Below are experts of layer 4 (counted from 0) of a mixture-of-experts language model. Rows are named router (the router's row for the expert), gate (a neuron's input weights, with its number), up (a neuron's input weights, with its number), down (a neuron's output weights, with its number) and show model dimensions 256-319. Each number is 128 + 32 x the weight over its row's rms, rounded and kept within 0 to 255. Numbers have three digits each.
Before each expert's rows: a language model's description of what the expert responds to; "raises" lists some tokens whose logits its average output raises strongly, later layers aside. This comes from a sample of Wikipedia text that the model never trained on.

# expert 28
What it handles: Section headings and abstract nouns. Nouns after the or at heading starts, such as Overview, Death, Release, same, part, end, largest, century.
raises: ",", ".", " and", "-", ";", " of"
router:150122102123114156119132142149131116083160115128183133138075112156163140145118119161127170206120154145120174053140155126080131119125018181102101118164097119129130104136126118123100135073113146
gate0:150085073146122116109124156137091140075191106119161143117099116149161149138148078149102123128135140185084147160122117122111113144098092133101164108125101138078127099149208191136096121157117124
up0:161103160126115039090152143091135147092176096169146108132166141139067112165154147101143085139163052109091163201160150150144141168105115158140094132122108172104155139152124103141101139114145121
down0:090096086138073122141118063129123167147112157072137222143106172142137125130114113148101142119123190124110123105168130129128092120150169137122158131171129168189120081158121138166171127179087116
gate1:069179136118140127167162098144139161067144118133072099132149187125140121194139150090106118162094071160163161088152130124091105106128127100154090124142168199117102171153168129151098173123105086
up1:080087136149146123101145101166111166147080115092137141159085151108092066145138171164166054094199125147099134149101106113158119164161193121047174140082150132097095185115105161120132117161132115
down1:167130129135120126141102112133139119150120129086109139163152159091170176162164106163117122148114159101097147129105141174120089092137094183141061153070083156140149171079123146123146061113140091
gate2:124141123165136138101096097107151082071178115162186157126053158139149136165158106192090102109127081198132101057113132128109132137138145077124126140118059139150121100129109165115095147094186143
up2:197150097097156163106105176099113174126202170116192172069118124153128140148123151178170125114115123146129117121169095160111145123105087108101203173143052111104151107081123144143069131107153148
down2:165171077115135196076166118170096184138084183030097153096159043143147125097101163146106131146126149155118102165181095151150135134153104123081097095114119146203123088135135118064095122157127124
gate3:198156157145118147122142107098130127093136128106095100149096118104122150138102099167116162142111102088093186113152157122088119113122104152159146119176150170203116136189240097103137161118159096
up3:134093136111121146082200121104168156148105124082076132142141114074156143128101138120130143108144112146131138075160120142119105090072159101112185140109139144179121140189182069110140136138133132
down3:118168118131105158176156083140116134138075089196130155128163097107171197121133137121132128135089140139108133134123102094150159066127134109180134157204145179099095119156049174115152112170156165
gate4:144137089165148107101110175152174174166116091137118052172086088136113135131165134102095103078099134072131147149201138160146124084129115144168119108218067135138147151149111130197112145107153112
up4:074120175109097117198115089082164136097088154117158099128107121148167150135078152131064132124201122121068169085136096112130095087066114164087085105076135135165101094126139115086179108092082101
down4:140150163123112052215115084120125164142163156134140092089127119167119157151143126121081126110092112152082160174098111142087156126118204098171210131166075114175141147117130154149083142130136157
gate5:123144101158098112147140151084125092136126129061142124127112113114094101167115120171153204105158071100122114154109083129149136128105127113163089155092043097129126157108136128091141131174130138
up5:150115131168091140120119146133139105140194124073159114113079120114120122201094079154130119114129102122144107173127079062151135118140147124194126153137050143135140187135134123129101149136129148
down5:123090075184115039103173109163167121111113177149106138116185145109101141153140174139147171112135145157084137156144063129157112136175136113176110050147171103131112132183165126104088127124145107
gate6:135047173145102107123121118173197131132133091148015117091159157151126180143185118113108114075111139154161121159143040129081128108125123117198129092089159164126059152138134129151185077153126175
up6:099101156125053103130121143144118086147139080112061142145138141165071163128096139121146129108117117147089109096095122126152143140116068109111085096080150120161095176153114137178195070116143172
down6:121042153101134174137122110175117098151129129121122154161095170124185153113115098166112164123064142119125097077098083135192097093111145131109188157116124142111163137138155158128138117124140178
gate7:050131127145114137113155093139157131133142150133131146147127118177150141071131134214134151160104090142124146125161186129121100093120043133119184126105119101107136122138150088145108135135128152
up7:126125127152078160106081170151115140163118154149177200114146095094150157108096177173130117120124090123069162175087087145127137138123056087171180072117092151115129174137220101090161168145087110
down7:130107143093143144146208101105073091113091116115101123110131111187134115111137149083116048184102077143135129210118124138118150156154073087139097141106133143126087124098137131080091062163110130
gate8:066090121127169103144109135108157163082131095094176151173169166095140148151098144131103138134131121151087175155120127081139151105089058186102140165107029087116060124131158090147128149106101112
up8:101092156100096134172091105127154127111158128131108122129057072171170115123157128132145084162129145132133094119119110097120161146137145130133098095074160135137115132110106093120161099089108133
down8:116160078113111134161094098146127145098096116162120128194146119109095139125039071114164200131104056154142070136120118125129211131110141130162044121114095104104139165157127163161090190154127087
gate9:122101144101153111086149124107189096109108091114091173159108122127123141175146142104070169085161106107117151104060150219124125107139064111158069124124140073084154113166155122147098141080136110
up9:099126149090160075105155131098154146094147143121123144083134104144182120120102134101124148112156104123126124124112155127143155120091118121088131090102127120106154107130105089186117128082138122
down9:145141115121138140130177168177092125121144122176131145116140117117067073127142073133096131095130191126119126118142194147138138082141149137124131171116191125141079132155156176145100147114153112

# expert 2
What it handles: Generic plural nouns. Common nouns for people, groups and things after of, in or for, such as people, countries, students, women, society.
raises: ",", "-", " and", ".", " in", " of"
router:143135130075132148088155100098074169077148181185111127122139126119168188125118103106135101179105116157089125095137131108135123131161159163109107153121099123100098152166170156142129140106147074
gate0:093122154107126094157118180104153157135113129140101084115167140172143123100126093134154164155114102138119095108125143164145125102132149147138116123172133129077165105131142095074135083121109228
up0:110126116104154177148181133135160086100158149101055093138124104168112093144124161134191134147172061102145120094134159127172152106153102078107147100162112115121142153118138118073103136141112174
down0:106133063139045121109196123087163081136075154145151122139106162152149137063150154162158141166081158158149159137153120065107158099164146129172120093114109111149047117151134104147163104150157128
gate1:170167091102178108145119134136112132057095085117081098086154105187159072108136126128139121124153109138093095100154107126076070131116142141116150111166178100130133130116192145146152079104113136
up1:149169080105166114183128112155142114057109128159134213140179116146193059053146116115142111176122127123127130107153122095062073123118150112129156160118110153155133144145179103105131100116114153
down1:097142143117190158138114104143161140115151079089139105113124092129113130141142139083151154125135106085118122130172110122161149118140112125161169146127134157143107105148118150100122127161057113
gate2:107166131110121177146089157137130172187113083152108099153100106153064180097188091153141108052160155095109048145089124164116093109174164156151133114128106168080122124137133136175121195150101162
up2:127123113096119176139101096165153160094114083104122130118092171122158162142126101165143097079209125114126101170033138124138133115207150144127115095144148141066140122131091130201106150123153176
down2:099138050118115077174092064136222135089108158095137199145085166161153121139136062059146091175151143078185126135164156163104160074158131140118125141132163168122092149135170102154119101140112110
gate3:098157086188142074157133146091130137109103049116129067115114133090123122136149133109171125159076137132085094123075186093144130176112114082183125088141117102123154184146148092120126156158150127
up3:112103079163141044181122128134108168069119132147129114091207123115122158132142141087121188178104110157123092141066100067172113155060144077130128117159133113124192130164130103111120176111141094
down3:123106140092141153140145156185132117122131081067121149124130163149174085156148132085115189164098164114129089163097088172209115090109115087188184097153075138103085117111170076103101128152103071
gate4:100092116107144148108145146166128190095116046153190093121104115183104097183089138151124125137153144105118095088150123111145163121132086122104125181084131152154124146149098122095094136166129158
up4:127143178084106128098138149150135197157131088088138117134158125137095123150117110154111126092134104134108169099169094098146123147177090121085165170117110192197092141175146123082020182101145178
down4:102092093152153163145123110161118139137081132072127110137116082062138167108197144152158139087119107089163106126129109149155128056174075111119156115075087148192113206107076145117102185141094174
gate5:147136171098108122106176115109138168097139108111095153126102103135117102101127149108148090106099173044054119114117061116146170088074114124129119123146145152174132080074228128061164060137098148
up5:157091184134067090129108111134114157130082113166142109096147171114098123109090139065109154148146178108122152160120147095143137101127135139169142129150148169123135124162206103159123101126056146
down5:086097141084160109118205122096128124141106127162172143114087114139105144158079149128113160116160081070139117130161097142123148149119076172125112164109135145193144096113126107135110101129113146
gate6:174143068111132139081172119114129190138138087152124128139148068143121158101082086122115126116195171157136130162091165167053122102154101173098117135105130134093095133142139134151208071087103129
up6:160136075162094107119147078094099132131072112144098100098106119086103175158114122075101152141192148175141136156117150116052153078144152140093102139125118125134160153140155156116210093091117135
down6:125116058116208107142164106190140150133141121164106131174120121151089162113137087143172111168139090150110170178174164112132124114178140117110079116123138117143129116107106172160175098143119144
gate7:131145154133152109133098144173113110119123100142135163157144111158156124092085149119142127151124096194079143148081126182097130124163126084136145142126188120096154132182132089154130120058164134
up7:176147159149176077108188137104109117095105120212118125068126105152098139091092170118103136144083114159144117143182045157118146107126172094149146132135126121133181123106179086070134134138108119
down7:120127171131100200080079094150080142177205126168172122165203156101084071152094125170107150092047127122172100064154099165136124150163131186172128144140185107040087112160119134110148123105091093
gate8:131138103171162140138137096156144154120126096058155129189122135196134170140122180099125122125171100126116094070118110120168120137142107094137049116104097151247185125064158148147052040131166169
up8:187118150114165121128109079128177135093082110065102119148138120170143150098096175118089075143164123088087140063124132121127098147104171080104090105104117150248123106117131135131093119128161180
down8:157149138087126109143057150095152146155092166144138144158104141101103084120130114112163133111098106156160106129119143145149137097137146071137038087092119157138101144118073122104061112126119128
gate9:116121181165132165116120157164127101097109143141111079131137139187156082215145106120131083106110112114154155072164147122092122153155136088113129084116137111164136150128075110165170118117170075
up9:082162138132151154115101113146122096101087125081124113182171112166184077200123111175105103089112116123120118084126129134090143150111144090103098067147137089132132159113076150192139110127158130
down9:110160151115176151154155154096156120114080073116148122112137116125095138110105147156117194124159136106162148086150119127110126108074143101084164089128134131084162108128124196137114129178107107

# expert 6
What it handles: Table cell separators. Pipe separators between table cells in election, sports and asteroid tables, plus semicolons in dash-filled chart rows.
raises: "\n", " ", " 1"
router:135074214034137186170183112141140115111091124069128110109156156138134124149089098194108129112143185136136164112081161153160133133122087160086068120158156105139147075165095180096140151116179079
gate0:116111081176136127165075118101090110177083089146135086087079118136150115124108058187087094155149164109148146157117191131128116140177112144146142119082131149170159099130126183147144173100143138
up0:101149063190159147131095161127073132158102138158154081090101159123188127127118085163137105150110158152102207119088130151128156160134162123128131080116107154151169099097147130165143159085129166
down0:146108171175143198143139153145135100127124179168117162120084180095131183135087114100119149122156044127120172098104060092147210141127105184121140126114136182109066121110118093083222168135063181
gate1:108123034129158103089132128134090084118114155101102124121102170083119072107075142060120152097081157144117155031135105130118077141120141111115156098144148175176122189126104056116150155086136100
up1:094122118115117104054122074099134114104110139092090107141144159104072082149143164092131152085085110151172119142117081083098062168162154134099117128166166171161134202110156109153152192136179122
down1:102105130149114064159181117098164116107135105155090114081105158144197110088153100150194094116136143112068122178134154152090176208126124170147088114142093118142151154129148147120137163105164153
gate2:137135158130102142136119127099136130119119149161169095085097160183109128111135110159132082074098130118146154179157123127192099106162152040136119120128106118177127132110139144114128124044086033
up2:117155078117078159104155138110187097121108192150107131114108173165087127111170068186149089106126113141138126162101127146090130156152220156095106104179097154177152093103175156116116134099088097
down2:128154133156041116126116118098168091184132154089190115116125126200119197121137150152167148217088144144084144123075168166051139145101136101124126136125089180135137142104110064102129101155162140
gate3:109147106162122170121136118119108118111109139154080059108171155091134101145131078146199035119095150138133135069112164099132123072171095157138137156148092148136083137150143117158112088098063105
up3:121142113171139128183160156063121126147141125179103141121149159077097101173146111140217112093105182128114171060089130139144093098145106096175125108135126168102087086163127152134117132073085146
down3:150142152143103145089142140126135130109179140117152068071138159142131161149093149134170135096077144144128133156182129091094186180114127125145026109095136146129136080090153089145129117093150204
gate4:150118162099061107097145140127152178133097094123130140148109130121132111093094148110125173054084173075155129083042129124115144122095147119108144193105130075129090123150131101112095142086127119
up4:120099155174109142117150118054119110158094102098128122109059087058082083179136132138065169151129147106050152139092145109108151130107121148087135118108080100121097081096092089147119089080155102
down4:075122142140159170136077143114109136161151107125101144165141164124129125108154121181126145147137135141104142123150097095131130123190060118116046101078155118129124147206137180094142165071131077
gate5:140131123152118146104130105140128142033129098086056120128186112168089119109153128115145096083098110128112138140108153126145135145200142156138097130117132112121090117169144141087116164130118158
up5:161156144124086167091147129110163112057118108124127176127141141127097113112175151114129104101113078130048143226112137119157150122188123124107086131111120095073053148192139114105147064083107132
down5:161105124152085201141105137133194140116122163131144149099103113134080144091127153177155133134087107162085131148119196102105070078175147098153099113113181113113119158158164140130102131128113117
gate6:193127128083106116151108106145140157147160147118045139064134125118128095122120071132143116159205147125137093165048152128173119106176165139114114074132137067059103112071125135132157084125155121
up6:171134107146125116157080161134151156152122102177052107145114107133095150152099120122184179156166118121136115182067183075119137108143138143102121117153115096086081098102123106104104090097147110
down6:166105088173131102119113103123138138218143141138111108145094132161096137130126135131138148188168215118112149175138134108137140120122094138102099090164101133068121152128111111073189121150084155
gate7:147103130089100109081157100113150092103123099143117126132139122070167174125141133171128157157117116095156115125128109130160184095103082190099128122105163127122129144132103167146121119133164139
up7:186111115088082139129121120116123142154112118124105110127120165134167206101093103121137096087121115159120130193163156092182130122123107167106117146142138130092169146131100152180173092140136126
down7:141125168141146119150133068125141110128092080162140142119153142134143123113137144110093117141168154126167170122082066139104152194155124116081130120067143106154129109190103128177120144147100135
gate8:100155070156114167069165127124119136089135127153111062137144138169099128113058117119207102106139100123129116100153146118132133186076153156143186145104148136144129151095095128140125104136171163
up8:116144084165129157130144168144108137049125116175130130088151169108123131074064129176172051116096120106143129078181102138126151194094124155056201139125106144147123103186115107127101117179088176
down8:164184094141103115159070193112111133117110150181108091112207119086204120136175134139189116129098159068122123082124153156112083139135148153126149124156195126071125138119073169134099095131118165
gate9:208066113141112110062178170107170091167183080100093165160116030096126116087152156143138109129148038104099120148098185175139193137161114130160117172105118151161186092144105129137162083137127164
up9:164167140124142110106146088170133110046082093124136127185159109147113123187138099131158101162070114104126173039119121108116150167131118108140139172146101141124163148184093136132131141136184122
down9:151101177181155166161091166088115091097111147097153095070125181144106127122147139080116129102063096148097097064131147096151118147128123111079081143151113084108107202101079126131120175127075164